config = dict(
    optimizer='adamw',
    max_grad_norm=2.0,
    batch_tokens=[32768, 65536, 131072],
)
Below are experts of layer 8 (counted from 0) of a mixture-of-experts language model. Rows are named router (the router's row for the expert), gate (a neuron's input weights, with its number), up (a neuron's input weights, with its number) and show model dimensions 0-127. Each number is 500 + 50 x the weight over its row's rms, rounded and kept within 0 to 999. Numbers have three digits each.
After each expert's rows: "gets" lists some tokens that make up at least twice as much of what it gets as of all text. This comes from a sample of Wikipedia text that the model never trained on. Tokens count by the router's weight.

# expert 3
router:479492571512571474509517552511467441539512611501469450480475487465512566484455424488552568396552577369507445493502578500458531548508458443494479516527499483604516427512515418555471533571528482534486445604528497601603482484504547601396510552458358568547475456385507442500429565472504510572552554536548563442499505469484416527394552479475514519546513551469448515547485415501496463514546
gate0:564426460425560587476530509462527600547456430467547435511467476490403484510490510478471498497420485513563550460493533510547493508483541431580528472499497469431583508510480536497561410474476511413545494525517547533436483523487482475505498461538541540476497571498486469372501485516505514454497493552448454460515530480542462503488444434536483427510560548515533515397562474518532552432462
up0:614606523476461566477326513546492508469447449524427444429566500581521469512490499493469598402407381453526480495438514586552472507470541344512427478499588438508531549455570497506517522550536514494457467461561464601421553482553549508531484552454526480524543471460459510475553470486494500352593469461528476503519483551509525530483502539433510534484553463509572593533440406428530542492497
gets: "-", "0", "9", ",", "2", "=="

# expert 1
router:588465495486486439448533459509568469490451473394523373485479507503449493466525535509456526501481529534579567538589486422509506489471493552543520490361431528518514565529509473466507505461496432528513545541543455524441441452499559575524506419441547476545563456561578532495397504476516493588504535495438534490475551457559472528485498459432430541427565523516476525396470528461406544583461
gate0:477550456561527557546443535481456506559426479560411547507455443605473477418487560516557471488523573547429560451482550554441458578579536542596552473539481465460526560541512406450461607478499566454487473532543534484440559514584461549515493542483445525524495449506418508536531479512509510427500495419559434474516440530523418461576421498526412462427577347455477438450530440611545477521538
up0:528600484556548482525556581497566497596517507473446442476446427671437532474520546486484488514449575476445482546538551471474493501593606523545477457460539487465559547472449421460420532585504564395466462453500506549523520579506529559528478520439481573531527598548499454442525448392512524412470423445516568462518419449617522508541447449516492530523559417442528441468550474487524425533496
gets: " |\n", " \"", "0", " of", "/", "\n"

# expert 8
router:529537488481542500459515511516517507500358457558555486565479493518590519494555537496552566557606414490582499534495550507483552454509452520454541527464467502550464500526529569415492543493431511545570483498444492533400522462472485504562558468485569595548529411559468501538424543487485456626491570477383466510487602497461527584517502480502496426615454544523534478533491529532545482580373
gate0:480585409592543454465529552486556487512470534525504542515531539436475421495527515442550505503489540494500444481462500535536539500427504483520408494499480507557607593546542535524377565406598496532383523494504478426516487558502436494470509395482532486489486503460495516477575434587418604514394426554473523540507456546442500535469454509461527467485581522413542568511557495495476514496442
up0:547486525485440430450541469529493570419516470472552498457552490507487496432502533524411490523511550539485543438527444504425496507548482498504535462459478413482490501463449448477523377538477503470560521455465544547508452424530568478495472547564522551534486507518501501464470595524575490475517481484593484506405557510472520422512519446547435584461534451540387563480443534537478465480602
gets: "1", "2", "3", " was", " is", ".\n"

# expert 30
router:515520448478492480436496447455456514466459453592555497495563486641479438514548537452434474577527524484480375492495476515560455543485445408536507486444517477544409473514563521525520416436546537549572487498478572445572483432502412487455445540506552541487434498482417584521458478472378408372538429552508484539484600455437397540558446501484457413549552494473447474500614544411466421530473
gate0:543562659511542453508472557506505457488536513518621450465584546525531471384586550478453541534519488472498439524514500493588439549502445521562585537558514453549475478492488396571512471486441515487524493475427508494415489454451437498512496502472478480532481478503508487541422363485550480481479475504571470414563498491451368529462473430499556471496470541503485464505477531538421549473531
up0:467441569533514532555486431601528522522551541552532484481556415508430545523494521495518585542465480577493526493551513450494483451476623460493547471482510462485505461560584488534529550510544454530496438465520486543506503463434492579481440489456516512460563455548628581479524473472502491471528476370453496556347470448422527473482501481416388419483617445442449459501479432491575558570534
gets: "8", "6", "5", "7", "er", "f"

# expert 11
router:516498525494533580503506512486479461564490574505474477526517502436451483550440533494545556550499525483546490615508464516489563515484497418533473551468496478517476434479466477541463501600567507534549500492432571590557572649518421599473503526456431597381565524541525532474489466545438491541585559589429518425449515473581480507475556517518524445574437540437656482552550459532435508566412
gate0:536498530576561467453462418516513446495437488437536454554542401621440564473544486360481505493546439444461420512520578488449498483529533459435532480518547475540484482505512417560566557605493586591490373491503408529465538512493489490505448524479581523510517565499512560450525427445492529551490438468624485526479542491531460508557460521479435453482575499558466436474615465454542533460487
up0:486551493421446539563468450424453448440552553483451430501519435549396438498497487460457530470488523519547441563463516548511497588548456474507458455508483487546594505528447471560491553588598460522527391464509548515570477494588497517550452493489465513560524466447529465503451489515541456439488538565540569426396502495541463432464398460479470384396528492484531529437463468533566515483462
gets: " ", ";", ":", "4", "3", "5"

# expert 15
router:486479528486420459438478522502416493525417457591422535449534546473410454491461504569543451535529529549514556595515499521534487471450540552507524563607447463508552496448481479501456486479494491508463484516577433438474561557403417461393467570429451517589446442466425456493556571420596494478434485531501478550402536565522465426486507483466500524502496427449564497472544538569587468515502
gate0:443419565509438480514565556474501499537537432510486469511429541445464502557515460474477573561551486517514480479415473447580633445457513527599574530524555492551533623488613568536586547456449511598611518526502523503481542566533543594525528429505583484487464448405597508473554545476479484531420557571499420534440477472469525481517532514505451498457406515509500502454460586510592449526457
up0:495461525532498461538455428409428534482559507574507509404510615428504480477561476483448419524528549480491497428459558484504493473392468502503442478458431577460520568524496523562519448581487504418538522548534478492535585430477526513517473521556528513537455484525405542519480477425476532516551481493434483517413564573521494387573551509506561528530529508469544530500480498515542484546456
gets: "1", "9", " he", " He", "7", " also"

# expert 20
router:507485540499444449475489424456389523515521502589380400461472387536610518548531567650560446455413584519479414518534502491468454544539606581496484426403549536538445476499532553511582398439477506473465513495485464459456504489387489513503434507486471492465491542510573590490522498563440500495475478470491538447515505496444531416619481563437508458550402554474455479483485537494578458476516
gate0:486556532530560451519568560508476414522509531429492530498520452566366478500392528494482474531530485475395455484505461457593470445591547450456499384518532447524512483588524486499452465455404468405513547498528521481484582424510582516525456385440588487509470507491483492496523497510479502564434465459496517465565531529598499452552474539560517519514546543478494486480530503515542517488502
up0:534492471494496521477521522526549467458565523548611520534527566475520486447522508512581473504466532530508539504515493519494448591493403464492524441563488586550507423487515549461484566561617471594604493448557554577614493482524498393462539513573480425604504502432537455560463512571513547521549535558455507510453549405445489541413520403606465478511445457446492563626509506599510540568484
gets: " the", " of", " C", " U", " S", " P"

# expert 25
router:435536463477484410499495492492553478548530487387482485594542428514532521589508517373569588510520464572506463484524504449501467487394447439509408476402476441498454510440444507378589554512400461469408450561502482473497582446475381508475570479471522459439484556593481535514488484458511540476538540468579589522538531454509442528483492422576548486479488602520447589417455472446496473557463
gate0:534448426549513504538404508550514498427575590519551541403594489556487466472638530488401604504493411409449477547544540433437521421506472514416531520529505468433508521471500525539414478487552583426504505510478533550505459509434483435483470516566525543550543446451496509487554409530529550483488490516552528492516523545463526513591555552486555503540616526518561465444540562501452542452489
up0:519479475479534553528464509458503499455568473445614453456476581525595548513490485421533560427479441494476490439440523496487503484523544489560559424428552491479527460457485526531551485445444498464550480547511514462491546455469389494522558417518499554430461603462516466408551466530467562491485474482554529496492557547548367453502517488488450579539449514426458479516455547598411528514510
gets: " for", " the", " by", " of", " that", " after"

# expert 6
router:418508496512538544511552496472520497438435508409573487560489536442564485455552411454589384481499549550500464479498466505473460551464535500544539494522521610480546381479389530455568479444530472519593514439565552484454501464537490390543528490493490474514566430513548511553543576537545554592518578528477581497438509510492417495443488556507436466562418613544493488598478476523499502557439
gate0:535417476505433551504504491562502517563468559474546435501449466402572545477430462486409551572437397509508565387477470570516549476508493460433527444482474557453509519413607536408577546527443486499514499475521487513479424478451488500512456508515435331450574521450453516600556454524425523505599510468448468545495601486520501446438548507508443572559456527510593535552501529460550512472443
up0:508537584522506454472600480557502499542448526519502463575471425535491542469404482455590553605379455475514487536484559473504506520562511469415507422451592480430431436463551494429485516525471570505587544532506370539457464506407476491471567437516512475547563487578508519478582509497485480424512555533575521453469570533478449544591565473518402436491451502551484552391576431429457425552445
gets: "0", "7", "6", "5", "4", "9"

# expert 29
router:536526439494542422564460532459596519522490521470446584542501434477548545478506514546492544497466496483473516552548535442581492439514600535587542507399509447513485442403454445463485538488462446464669516515502476472486583483490477506504527519504486553512505468490569490466404518512503498471386472625506467492477588502475463577422481519409519458478515493332495451445436511469595555557347
gate0:476428629565462509451472495480491579489435618620568459435473412499445466541521448462468549499541456500547501513452441427590477499471551493484454516520494576451492425464458466515544472466465499491489426502384454496463504463522448507404565508583594512531476457572531558458479461399446553505447526419490436504513568612529469424590487503478573446562460549500441441470545573553505530504495
up0:497542403458557511534599564514534498493516407488478590534498499424571525460437560481532432536527532504390421489549498521460422533540488492559474460489565435474499486553503566467509420525475555580458463542572576476517483501445558467539481469485510568519473529475479556437608511577529504408499542481411463506557461435478480468531528442498505528528561495491569452616512457482507477476468
gets: " of", ":", " to", " in", " |", "'s"

# expert 10
router:494573442492515433631558502492493479489526521492514621512458501592538505475420463472471607498413435492557517497498499412472485550475567431507474544466438444478536579483543443397447535445487392499495457487533454533461552529550522499544426448484502541532548468449526493492487514423516481571563532517455486500437519472577561613406574498543523589507423511565539532483482496487503515498517
gate0:473466479462539552507509529521472512473388387467529472493504404476421447432521556410550522452509486452468471589499517478540606527489529454438446402433558383527534543461463386455532470521573532559482542479487535548475442418511566437479464416510491501584446556457508549518504472538513608466478573455489462427497442506457550469520565494450484529423636416495506505664503515490467496411450
up0:559457475522508531464468468536550549609458487489493462485516547531578568535508386470479417563491591580451460518529559520494502505504515523529523482410485560457492500490455516476527576510513500463489362500525551418537420453425577522526509498487567537471520458527525463462461465492426528572467444527505509520441462489409500484558523442468502490563507474446568428444545548561555608418516
gets: " and", ".", " as", ".\n\n", "-", " but"

# expert 23
router:543499554490477544434497442467458550520553434422465566510521503491535581525443480454457500560452557492533478359519513606510469396522531437428472467491430478529526456467493447444496501495505573529482424495506508456559574627490417600490548454546543536411430461487631603460504542475501439453468477542578506521423492503547454536499530501368490481579499576554496465484555473450544440531426
gate0:479459510442476511521616528513468509494450405534506515490617444492534543451466476482513560586397471550473556483504482434422518503484401534451472453442544497433543542622584498452544490575507590520518472511498483554541597543503462539446466476476429427490474603487483463444458461504528495519513538524472365442629525483495486461598499450504532544582454429543482436472483576411632543494495
up0:461497583509473496535462503491514539502466566485481507515427522469465464509518571545491444521691550505502428550496551558566528517554535563526480430492391510518557525477476576396476524426475485595418509641423503424539575437592509455572473540508583517502431480381520499522600466600363505475469551501492593474553435547481400476492442453565485478517473513466472563503543417486532546488492
gets: "5", "2", "3", "8", "4", "6"

# expert 27
router:527562562466486561571548481527452486469515532528521510432470502533585521496511515553478432468568556566480408408440493494433425614476506423435593410472536580510486567457483504511382432470520511488412494520413529500510611526464526311459436392526454470480484469525520461423515476497489498537566498469501573455586518505535571467542498469465465533444488562460583502390482454527403495497540
gate0:463555423473538494588416546477561461546479456460471569511493559487491569413470511442516515526487475533492520488420487624467509554413503478464516521492545524488618468517483429492530533491528493531410494576552391498546546502496578493383461511516506497598418478608489482479454512464511585490550448446496508422536513577517501430454533328576465561562504572463502462565517569521600508496562
up0:527459571471436545451521499435437548454532526567450494477457429524504493492479535644573501523449500399466468505552568429510576474479458536576471488471459513526472473461479472482432550572461566485565531503461516555483448554527403483520519513440458467478510558500505462574489522492443459497474557533533540622446457351531492543538461644566539491398550477499534572482564509551412498498407
gets: " ", " |", ".", " |\n", "%", "4"

# expert 13
router:532563479530586455462572503543553491470498623544511504559525453547475582444493573538532575477533507531561559582488579457478550521541552526408589518497454527477485530531496459509483484567495539449563657506489527531441408525420497517544512546449470525469512475530548474565517482519497456465526466444419415493511482458523484407432508576500484524565506405527511484493486530506537542573493
gate0:546562548486459432527497483526508463462456430488449502455405475486500453382457485408503384485439460405393478457497515473416535510498476560533458501514483468469524591436641481481507528551487567591483448521443568509463509377416596582498526533479502604547480461494437462545531460516486507433512529516446450508496552529505491429402476564532402549473464389565461507460473579471469474416522
up0:475520457446528542497468526525446452507517497529421467445549545510512521524543486590564607482542529617540495624523524534492490441533449460503490502565527443549540375607454534529460510488538455541350532575538473530604507517578430467460446522551487484504452599559449432437450524469564555573529519445544551533569421479558498579596524408489502487522524581559513530562527501509452500529490
gets: ")", " |", ",", "\"", "),", "ers"

# expert 31
router:444466584461489445499521480481445536545475542518548439533438406519527502520557530590477627542512489472447512566485566532513449466478546546530501578469436490446598489558558417487537673583512604503524451528512520463494531593481498521543470496487465509591540550448529546528523475577516499440519489550576472496460567419507477491566439497504515488478581524390549506469538493501518518495546
gate0:444491511489510523498358521553445447580497543490492439500496536376483499493456438542515511553524478391464540488477500486451486481521471623496467534478506450561566550422511477424455475539517561557459528574563414457518547511485445437467557462528545597483439503452524450520616631579487405670432538585532472504482497525557461450521530585506461490573505554483594486429473408488475512553626
up0:455482548496486478510512537550516487596443468575510512441457542544469475459409498472444543494554578527501537570448579551501559539583553481473546501497470451495534566500412480433432456563572529405527427524572526484556517441487488461532425581422463550555481503556487462611429455514476561422440428463401435415525443452552443468439495503509558583527551543409604440516513431487404539488449
gets: "\n", ")\n", " in", ".\n", "In", " the"